config = dict(
    d_shared_expert=0,
    grad_clip=1.0,
    schedule='wsd',
    seq_len=1024,
)
Below are experts of layer 4 (counted from 0) of a mixture-of-experts language model. Rows are named router (the router's row for the expert), up (a neuron's input weights, with its number) and show model dimensions 0-223. Each number is 200 + 40 x the weight over its row's rms, rounded and kept within 0 to 999.
Before each expert's rows: "mostly gets" lists some tokens that are sent to it at least half of the time; "gets" lists some tokens that make up at least twice as much of what it gets as of all text. This comes from a sample of Wikipedia text that the model never trained on. Tokens count by the router's weight.

# expert 1
mostly gets: "9", "0", "8", "2", "6", "7"
gets: "0", "1", "2", "9", "8", "6"
router,242,219,183,155,166,196,212,230,219,173,196,266,171,194,219,138,245,180,206,222,211,146,176,217,132,147,228,200,165,209,135,239,229,207,194,203,143,255,140,214,154,205,260,216,189,190,194,194,194,127,155,143,224,221,247,167,207,217,233,243,170,146,137,187,146,139,237,144,200,163,208,224,272,263,139,179,193,155,229,137,199,181,162,245,228,205,207,255,225,159,183,210,196,133,264,247,225,184,209,177,183,143,163,253,221,292,217,292,189,231,84,185,157,247,212,187,211,190,225,224,178,246,250,150,210,188,253,228,208,214,230,165,128,206,174,212,173,253,187,164,255,173,257,262,174,205,151,244,205,177,157,157,274,218,206,265,173,75,258,170,200,231,195,202,218,183,184,226,163,128,192,204,228,222,161,207,200,251,191,220,260,171,189,225,183,188,223,186,280,244,171,214,207,134,145,179,147,136,226,174,194,129,154,213,202,260,207,225,172,138,196,211,156,197,181,171,212,150,250,307,267,184,242,244
up0,294,173,190,199,231,162,198,180,251,177,244,224,224,209,208,220,132,212,185,224,248,233,167,209,206,173,187,201,201,130,218,204,125,180,210,261,206,203,221,198,192,166,196,159,222,130,235,263,268,211,186,217,178,229,277,168,264,190,210,139,175,181,197,181,279,214,139,215,163,244,163,176,180,121,216,287,281,164,198,178,200,199,177,179,307,200,241,197,154,170,157,173,187,246,236,231,137,217,247,180,151,234,173,217,173,238,247,151,192,282,231,268,193,202,189,182,171,190,188,251,231,214,156,179,210,235,225,228,152,197,150,81,213,226,195,185,306,215,167,198,150,191,138,186,196,180,224,231,200,187,228,210,223,257,236,160,123,220,198,166,177,178,243,195,185,251,181,175,189,170,184,167,255,226,182,197,283,261,153,205,153,173,138,187,238,249,111,162,174,81,242,220,256,237,136,139,204,173,114,223,236,135,184,104,217,234,183,233,158,192,200,183,284,218,220,216,132,205,226,238,308,203,222,223

# expert 16
mostly gets: "\".", " States", ".\"", "\",", " ==", ")."
gets: ",", ".", ")", "\"", "),", ";"
router,208,210,203,202,278,211,227,229,244,230,180,199,115,215,237,229,209,177,177,174,193,213,200,227,185,212,198,200,177,121,158,214,111,213,199,323,213,177,168,113,194,143,180,189,211,177,229,228,156,152,173,208,153,205,260,176,213,271,200,194,208,240,182,152,123,274,117,209,206,238,145,252,272,228,217,222,215,213,223,190,190,207,189,151,277,186,304,208,161,257,167,206,240,201,201,147,225,199,185,202,179,183,229,146,231,254,190,118,181,224,149,270,189,198,149,99,218,271,207,170,137,203,250,209,130,223,230,202,259,200,177,102,129,157,172,289,226,229,139,182,195,214,268,106,258,253,189,204,166,188,173,199,233,221,165,186,260,194,220,185,200,242,193,177,218,239,171,210,205,139,211,201,243,196,242,254,202,230,176,201,183,200,200,188,197,185,201,254,237,196,149,215,279,184,237,162,200,195,192,250,201,190,208,216,219,291,158,211,201,140,200,153,143,220,224,189,187,144,252,94,270,111,200,189
up1,175,266,208,204,207,130,189,219,169,170,181,128,198,182,184,156,228,197,152,257,212,179,260,282,226,142,184,235,180,217,197,160,138,153,248,212,168,194,192,168,165,235,92,199,259,162,147,194,157,174,190,152,168,277,141,166,161,249,183,258,237,214,122,224,202,199,169,114,165,227,130,273,196,285,207,167,106,246,264,245,259,209,219,136,264,200,208,273,200,270,288,191,214,189,210,148,181,172,199,185,165,231,149,185,189,167,190,196,171,197,192,207,211,209,216,203,190,218,183,147,241,222,157,137,210,186,202,201,190,187,248,116,171,240,193,289,240,130,226,202,247,262,192,225,260,202,204,180,181,162,195,209,191,226,143,182,152,181,152,150,177,224,209,233,192,191,247,207,287,164,192,234,300,162,207,190,158,238,217,204,155,175,186,222,180,185,228,276,205,290,235,161,153,157,186,188,190,187,244,134,231,197,227,319,245,177,187,207,207,251,156,129,141,205,224,207,233,88,234,251,218,182,232,242

# expert 7
mostly gets: "\n", "|", " and", " to", " ==", " ==="
gets: "\n", " and", "|", " to", " or", " but"
router,228,163,234,157,173,165,207,200,154,285,195,230,229,229,245,185,234,168,246,135,224,214,199,149,203,209,202,203,254,194,160,256,166,291,200,242,177,162,222,66,232,205,206,207,131,212,218,229,107,172,181,234,196,187,209,190,219,189,200,255,161,100,262,223,181,203,189,257,177,206,182,275,144,186,263,185,201,164,111,143,153,181,198,163,268,184,247,199,166,182,189,215,170,204,198,161,202,201,217,196,169,180,160,244,108,284,243,174,223,168,241,196,181,183,271,163,136,232,153,211,206,207,172,172,140,201,286,170,295,200,241,187,103,192,265,197,157,192,169,210,164,223,264,264,206,115,184,222,161,238,168,226,164,303,95,198,178,149,163,220,200,220,224,157,184,196,242,207,215,309,262,200,177,242,221,207,200,220,204,273,202,204,200,249,205,85,262,154,227,220,100,181,223,205,255,147,122,196,178,115,200,180,144,160,251,182,189,202,176,163,200,199,220,217,129,191,252,171,163,174,219,178,263,221
up0,190,258,241,245,245,157,226,149,246,184,143,218,209,220,228,218,195,135,213,187,184,186,187,217,189,181,222,247,237,235,246,160,277,192,224,231,184,217,262,226,177,208,231,231,249,188,160,229,143,211,243,202,256,170,304,181,244,155,188,151,209,127,204,179,198,184,238,214,178,76,191,276,213,287,187,135,169,208,219,165,208,199,190,253,238,220,185,157,255,165,273,168,192,201,194,210,166,248,270,183,195,214,197,200,164,200,168,127,209,252,185,204,280,228,231,275,144,233,249,247,224,229,168,220,239,225,160,302,178,202,257,180,167,209,201,209,241,187,197,215,172,251,194,195,188,196,220,113,259,221,207,171,194,227,178,200,350,245,263,151,197,90,108,249,201,269,133,167,239,170,231,171,132,126,169,210,164,232,105,207,217,241,199,236,200,211,193,201,122,232,219,236,161,213,163,214,219,158,207,217,195,221,250,252,246,124,185,179,174,220,255,112,213,220,217,224,180,215,186,214,194,179,201,161